{"num_hidden_layers": 10, "experts_per_token": 8, "moe_layers": [0, 1, 2, 3, 4, 5, 6, 7, 8, 9], "routed_scale": 1.0, "balance_loss": 0.000144, "router_cosine_scale": 10.0, "init_std_router": 0.00731, "tie_word_embeddings": "early", "optimizer": "muon_variant", "beta1": 0.9, "batch_tokens": [32768, 65536, 131072], "max_seq_len": 256, "train_tokens": 241900000, "max_steps": 3799}
Below are experts of layer 5 (counted from 0) of a mixture-of-experts language model. Rows are named router (the router's row for the expert), gate (a neuron's input weights, with its number), up (a neuron's input weights, with its number) and show model dimensions 0-255. Each number is 128 + 32 x the weight over its row's rms, rounded and kept within 0 to 255. Numbers have three digits each.
Before each expert's rows: a language model's description of what the expert responds to. This comes from a sample of Wikipedia text that the model never trained on.

# expert 62
It responds to: Opening quote marks and the words inside quoted speech, song titles or critics' reviews, such as said, ", "m(ixed), bland.
router:157157175156164170149087133140163164076180170128131153138132156128105159200128208130083120073156178166134141137070118130114132164124105168163132130085139131137165130096100152103065163155087120137158092197097182134161104096102137026117124120146122121189131105114112120078162107073105091100077140076149146092096154028110151148099140079094162173120131150117062088165099102136128116117136103236214168139148131109195096158081165128169138096145084168143135113096165135142112104120132151160146177139183098098121181136123165098090100165126127156151138115141133112138152079110144124091093153122113195089076153115081123107163106114149108151093125128133126116089089147166125073093134152139062133129149117120161158110112118082098104112130154130116125152110131101091117164106176163
gate0:110122147108125159138129183128093144110159083124175118139145123124147097120122192118135157125187183178145110130088109086085180120137148152173109090134171134094111154179165130140133165107140151138113036106155128079147095091084144149203116160131047108148177152137133167134146111128125141161121122137172121109074115150146108116045196145193174156110159150117147067133162102180136156135169173136183151137139119109210041170109082141105148143147080094124109165120119179155141124128161152173157095103193140112113114140183136114129147131117147104166174144102107145169094126128101192122114142146162105112096103170109136117122198094164097146163066125095127116115092115143089127109102138089082145124110128096174103100059149090175069182119113127039106124101160113121168151181134166
up0:142187070128160087154115094150153085150090193100136140080106136090095109115124128135112130154023095129145150149098116138161120079082143173084210150092074168116118118046139142069097124106136134112149138114087123160058144126158160095049125101143201141154109137149109109091108097141119091086061158137097117117141178144159130116176095124089106150117114088119110168145096103128149160165111048158132159141189133157132168030096163136071118135117111153100197154123128086112110142077121147142131118148147106144138180121101177161127104140146089173128045123157143126136135144138126135115106124111125151172114094091139068160081127166146129155092112135099107109139100099106126155119124142189174115138142144146089183159133116126108150075203195126150161161138068107093145133080126099

# expert 20
It responds to: Clause-linking function words: subject pronouns, auxiliaries and conjunctions starting a clause, such as he, was, is, and, which.
router:135100165132135157139125150047141149105154211070105181149108153146098134139103155096104119093136160123172150097176102120122177180094155139176136186128122100132109100130137145097144099122134163144168099131180174135167150129111098117151106087120161114137121093110136148090165125092098123111082129121118103070169175100193195129138136072135125146070157136115149144151114155152168102122109064189220146149153105113167141086151126114186122153126079122134129097150182096159143104110151127241063136158165062127154169199111152093130087126157064131149151105149095151168153096131137130091106112081150133068125126166120141142082155131192133150144147164137157148097064119133100089139142127113104171126140125123112170151198188094078110107118122123131100100126133058092113082175191128
gate0:120224130165111174126196115136117132123222137109156084121114186039159132124114196078102187131109158128196115121161131152110138088164142121173176111117100111114105155085109159123093184091130102130161137143066100060163135141151116128106101115159178147137073140140147115138120132116151117103057155162137017137107113088091153207115133118166098132107156125105131131149131170112125124092110139180140124128131143132132136149120111147108146193110161193145165151105111127133138162159166098089138084094087130078134162085130125154186086204140127189112166161161142122081154096159153111155093193124117104114173100106157111100150097089140125080113099136152111128149151143098121179137142157095141136129162124145089145141151074180178126120133082181135177122112063118186148085133150134
up0:130140169123144115168128087144142100136132080134161056171177131194108123129154150148170153096136148130124136106118078103104164106089113118126147128120154191148187169097156170133084153177131157105136148127138148145145068119047138078133103172144163146129114188141150138185157140156122150135138151150089135114168164083150171121107124087109133132144103083147119122096142108140147097165132167167180117155137121121081053119153051090158127058134135115129131161161162122128174078095113150077177144108128111156160176146120152118130198121142142126103075096133161130140202136085150148168131171099174139169124143121073137144104131090081099201158181192126151105140133104150077172051103157201104145100090071163110109195146150156142139126102181157132106183125088075159166115087174179

# expert 22
It responds to: Closing pieces of proper names and taxa such as -ensis, -sson, -ova, Creek, County, Williams, as in Antrim, Waltrip, Barracks.
router:142114151139141146165129119128150117174141161136171147156107136129112097168128153102135047128117143130139138120118168124093125134065164063155098143118141103169119108151087149096087149170179145192136083219154163129114141158130091073124145096117151113131086093090208089113129104116107086147079111138136098067117198114160151136170102079085126155120102160123088134175085124125125120106118096237127119144179079124132098178168100109128160098154073120121164143111139141100120081168145145163154082166141123177160184138137119128124154131097110115171214132102143144113143151114083144118094177127092123109130086097112122085137152099193084141092155185123102134114180146167171072124138122076145148129162098105136165155175095048069080101087141109171167130154069083104144086099156176
gate0:093135107138150051147164197136099113116079131108130123158150106158128132160090119116127053104159138110134170071161142166149202073071114159134086134066156102136121137151161115089126137177123102143120160070188136128127105104154133112168166137102151101093063041096162086151098098123123093121122126129150123142218180140125165126176130068111167160071141177112156097155148173101129148123150124124118144092130076167055123169091136155134149153139128100141235167105144144125155152120100137164103093089152116168123144180125116099155156119138179094142129113117120124143129129169134124119100126093131076157132129091154148125076159102094131156142070187170077122119190065177127161175152173120186137196100120177120108158065153125161144095131132122162157126134133139191125086135178126
up0:121153086127132161143173157173069075137002154163102123133137119153131110142099160107129121127121138095123110103139125116099103064109156071134160151182132099099150110146138106116192061081182155095103113102086115130096194129121152154144184116141137060146086105079075173102141176102120108099123112164103138155100053169136185141097151139111170169113160101190107121098182126042151168141127145145092116106177177112122108085175135120175166178098095130126123118099135166069162185133121157211136121108134096109099150182103165120084096151128100104091131134164136113161202102127103087142110149092092126160172129188132155132119121129133173148138145146187114096160099098143107160182104100103088145182153116144204118115141115150138144150172114117128094131160141143153102113159083140

# expert 24
It responds to: Place names and their endings such as County, shire, ville, London, Switzerland, United States, and closing words of institution names such as Limited, Center, Empire.
router:117078149109148122149146131133212109173128169165121120147129140092098111157181161107086114099149172151136128109125108067127084158110138170127122123136105074197119116151119159125135120183125102168156070155100168122145108111142086086102163084106111114126099069102163098083110182116066160152109105156081085121101205085134154103109088116123141182117128123092081145138124139123077132141107086194105121096153136143227108133191138072104129108115064116080183116115138107066121088199134136143122130245164085136189189133119127123120150165064122097150131137129149072138155116147143108155111129130119151129110104113103099117165144145164072119134122193162107068076084112124135122093144098094091157160140125115101135120173130082102099104137159154145105140126113137021098111151155118
gate0:135171107145146120154060202161116122163154109133156134110126161117093141091137139093151074122125071159099123111147122093138144168135073155133167154160144092146155082173135129172111110069132048145111098166159131144149095115101122083136199078103091183131127144117187112018114150116117143184155191101112118114139157125118112208136168198093126091100095091157074137087122158194144115132112081152138174130165150116162125081158158157185217149123149112142170119216182090097167115152156186150062180115116107102158118176140160164136149151151124111171128060139116071142137162106090169160104111129149152094150123115114169152123135099161135105153121164124096138142094124175150117061078124132157133114118125076131110108177108114132134141065136157143153127156163116116108122166142131
up0:113152102170134147151102166112131137151144122110146152120079140194123111061131084106174097117205055169073130088110119069134117161163129118097133119126184136115127125194134147127140131076121123091110215106147115116145104126113196140134150128098115167127147113124208163045127157135114089237109176094092151144123172156073111197155088141109105120131149113149120154135097100137156131201099149075117183091149139155155113118099095148145164148115162129110108149167130117095109112103163103073056191163114140163170173176130121118149143154132102129148089158181129130158161140072143137157174107217099134159172151154158199163116118129114098130107120139045159137155147149103115144141085084166119129077117118107142079111139106173157155141138079153160126093111104148170109135090154139

# expert 17
It responds to: Geographic name endings and road or water words after in/of/at, like County, River, Road, Creek, Boulevard, and -ville.
router:109122134098105146196125143121191143171165150160109116146167130163109120124152162095114114109139141156174115148110098086164094151078132165099107114116121087179115091138128143144126116157138120164156039180143146092143079131165112104099176103088108089168118071118143093103097190153104138162077103146120096065128164097136144165108117084169159200156079098071098135160094104104090142139113085182162130128165144122195143089142189043154148100147105121090152117161132119133138045155167148166082114255181073139149194137124136096138136156094112086136142136105151111135162098141104113109110139113120162106120128111075090101137089167136080110141119158146138129095142141119129068114096070072144111103132113123089121159204113089116127127089143108148075136134101113077093079144156119
gate0:163181176091123122119127165162147142106127139092092123168147143092128169101142082119102191194132083124160092091123125213161163104127182170135156115145187098113142080110141084098110178156137110134119129109165142135166128127138114126112096141118116177179134097163146105130109167172140127091109082133156150163177062163093133117122182107133106162123130151144113110128106097105131144154138128103077077117133147121121108086147104030176110128128131096106170144077103097134087144153191131162108113174120105144089147072114102134075183134117088156127093178155047107110156106173116157104161159130134171110154117054130095108140138171098183077185085133181115127196129145083100073113096134119185143134199130150172148135131164147138132064129086103195055113117140145100190112092079119
up0:137099133130102105164051129120129145174152129152125091126114152104099159096091118127149099088150185102167128156077055122118130119185065112179161105067099161056139165064128113161057117096082194134089126083104104190155158155110132189212183172103142114150081105171150110101084131119148120144136135158146140105122164122157103097080133077120116076185141120131163164171151179099146157139090109113122126090175082184131163121155126175126130122132138135134165133122124176096147167124094181117118105124092119086163076098135097069162098145091126107115127103129188159088089134115186131111131113142114156126146111097127126102082123130162147213088140097135088112116144101134090124119124108149107100155117130104075125112096129137160187187153141179146150100094168129174039137080175178

# expert 56
It responds to: Numerals, percentages and quantity words in statistics and tables, such as 10 million, 75 percent, 500, km, largest.
router:115152137109153173157120138127119156103140136069136155123120149111107135206073184106133110077128142129186102107060134142125114146071204116172084173101132113176151138125121179136083123114174152154125062138128181126113062156116159076162167121158127084169147109107134124078153146080147154131046080151121048085111138120097125201078119101152105140116104135121058109126166141136125126133062090182088165178137169113145154138133147136098144142140116135145149134130126140072101004188136128094139105129144113100136132135131145121150142146154078108215143132105101170126114115119100139095127138117155145112082108079125103174142090113183094141096173177174117186094069111138129057151127103131101150112165112088162158156140105075128128128109182112174116160145146121129156121198170122
gate0:076152109118097103153107152173108210087162103114135066144097145149107153180134164125174111121168103101121190117072139122121103149150180108195121123108192105138151158121114173110145150122079184145128107077142150116127098171116147147138133148078085101114175158102123171081175163087153112105150111159142144126146103114088131128133102176144104093051151176107125088109108117135139115159095103137128120122131087148120090089100112135161172084107170214152144153107107116114122025128108155125176126128146144136080093164087101064160116150127166116150115147133109107111095112131148159139129143068143145040134152086146043120166104060175155055114069102118166156131123147091162157135131116031098157094120157125137131155099190172109109133115129117151140137138173069048124133111135159
up0:122140146109088179182139130093156143145159128155121130131175171134140165182125100180106149179148139196112107097122089130146102149175102080105126151118139137153121097176109066143110161128114113131128150147122109059208156114120055076114137170173126106183074133059148091070118058130141144125179142092131164135117112118140125125139144118109137088137079161140142120094088068079131138131078121106104123100091148101112113114098090071112117181122086108156132152125124135113120145157094199134175133070173136122148142125075122142101143072115176147142084101138081126082171113110117127066107096230109096100108074175109146107093092098131093171121136074158150128073115122131108066070153144096141096098108096186117097140163134096142134121091088092088123184098130190067141183164165137

# expert 16
It responds to: Digits, decimal points, percent signs, and units like mm, ft, mol, sq in measurements and statistics, plus sentence-final periods after figures.
router:131138183124139237177128107075165170109143169121171121095146103079107131140122134128117120071116165126177145106104145122142148120108176166177106119112123139164131138117115175118080119131130103203161034153115209135119073141120147061135188121156169129176125093092192088067146144134117098101027109125162096065133128090154143163106154087174117173122130146111072147132120118158130122151081083123135175203139154147176115141143151127103200101138116149108187133122180106099112106138148109162156088167126106121161146093104137134142125093118112121179148124066080137142110099140104140110116116152163108077106141119138110144149079060188107123084158111188145149072109167131113076131133108138110128120136089120128197150155093067106166143102152105162144145137131174070146098139175144
gate0:036093163123164131180100113080114139081107172159133123105097095104111128159075147184168132123137141085154144159120133153099167097076084138135130168102123130142073146136120151135092151109134104092107113204111080117097118110145087145100111127128142114163123147084083082132069084194123117135082092134123106084140097077139120172097153158145085162136092170108084131119102107131167171161137103152084117155149151198150041105154079082106158104140088153132133148113104120176145129140127147092174090132119148063197135173166111115164185081151151137112149142082179108183157151098157139113094150111132139109179152111149113106089169120154062181115116116217119116153158124147106095140170108158107175074124074110122119162110113186085144196109129140164161123141112107060110081134159065
up0:098055167180147130192149110086128127116141124164138137083089070128138156161069141150194158120102130127140163128102132139109178063113110153149142138090131140114116158100157149148124107104103142127132129173105081103094088111156129159145099147118144132132094138094036092115151095165120129088116060090119121164135066113097133164120103221100146106153133151087149145174161161148154128172135158123132087219120177182125084091109132091138159148129074183144120187115084158111123157139109155087197113119127094117110106087149094090156147124140117150122152114022127099148118208060155124125120137146121096093155141096138060098085155120142108167098121084121087075126124196158126140184169059133091150072137070130140141153093119165109153152099139085145149147112136136112165077157154152

# expert 34
It responds to: Auxiliary verbs and linkers like was, is, were, and, which, also, plus adverb endings as in critically, largely, predominately.
router:139094174162116164139076134054135134096162187060159169149106144100102139169101186103089117093156190130126153135147100118113174184068145144143149138138108109132145075143118187131145108103152184155149083156116172080153171116109125062147137091132121089145121127118146155104148111064078133127106117108142130039139149133186194146119111100150128129097149121093124083160117139165134076111105117180182114136180145127175142085163150102164135153125068133137133115131162075131131096100123123184115118178166088115166177147062138055097094129150061122145154151138106166150101111147108145120125108113144124040104122161121130165093142143151128110124121178153136158105058109138124137096143163095086192123159117149124195146204162087068114109150108111108063113145142118097094078143208140
gate0:161097108155134139142116161140138157166100123088134121042119129150108140120083161086155091179169158150092146094136122166093138113177152169080094115175108126073142086084087152103142075139081176131165171141163145129113122136105177150083113137066173140161115171183166110105148101105140133143157146091115071132096109064096140166138155149170146116119152229152112095181082109124152093074151103081171144110190154157060083110080154157110126090094154120119141088118159169137137143078078155135127183134168118107118075152077146145147137107138098158087155124085129129142163102106132104115057126162127168095168156141106130144118097173158124108141137127142077098146143174176138137113112164093123139032184151104163091138140073143129144132081116059086163093114178146099101076176100109
up0:071112090103122157131195182098135130158085099149129182092119078138101173127134113085139167146116163143122161097091071117162153141109182095059166154107136167072136114154136146127161121112087146112097184103138106151124040130087161135121120128081163135165157186116126072107114112087176130214154166155114126084088108115072124142135092149146168120142105207113148114203149164136107093139151149102076156067193225148110120116116140137113113081157107122158129118158111221108073164147131176053157178160154138135098109148139139158119121104122172168095142131123104133161142128119077103164108122107103163113078122101118100156119133124118102078142145113149091140159162181114140111136128127109219143113107062133110120168155132076158090093122132084072122106137087154140106081129120131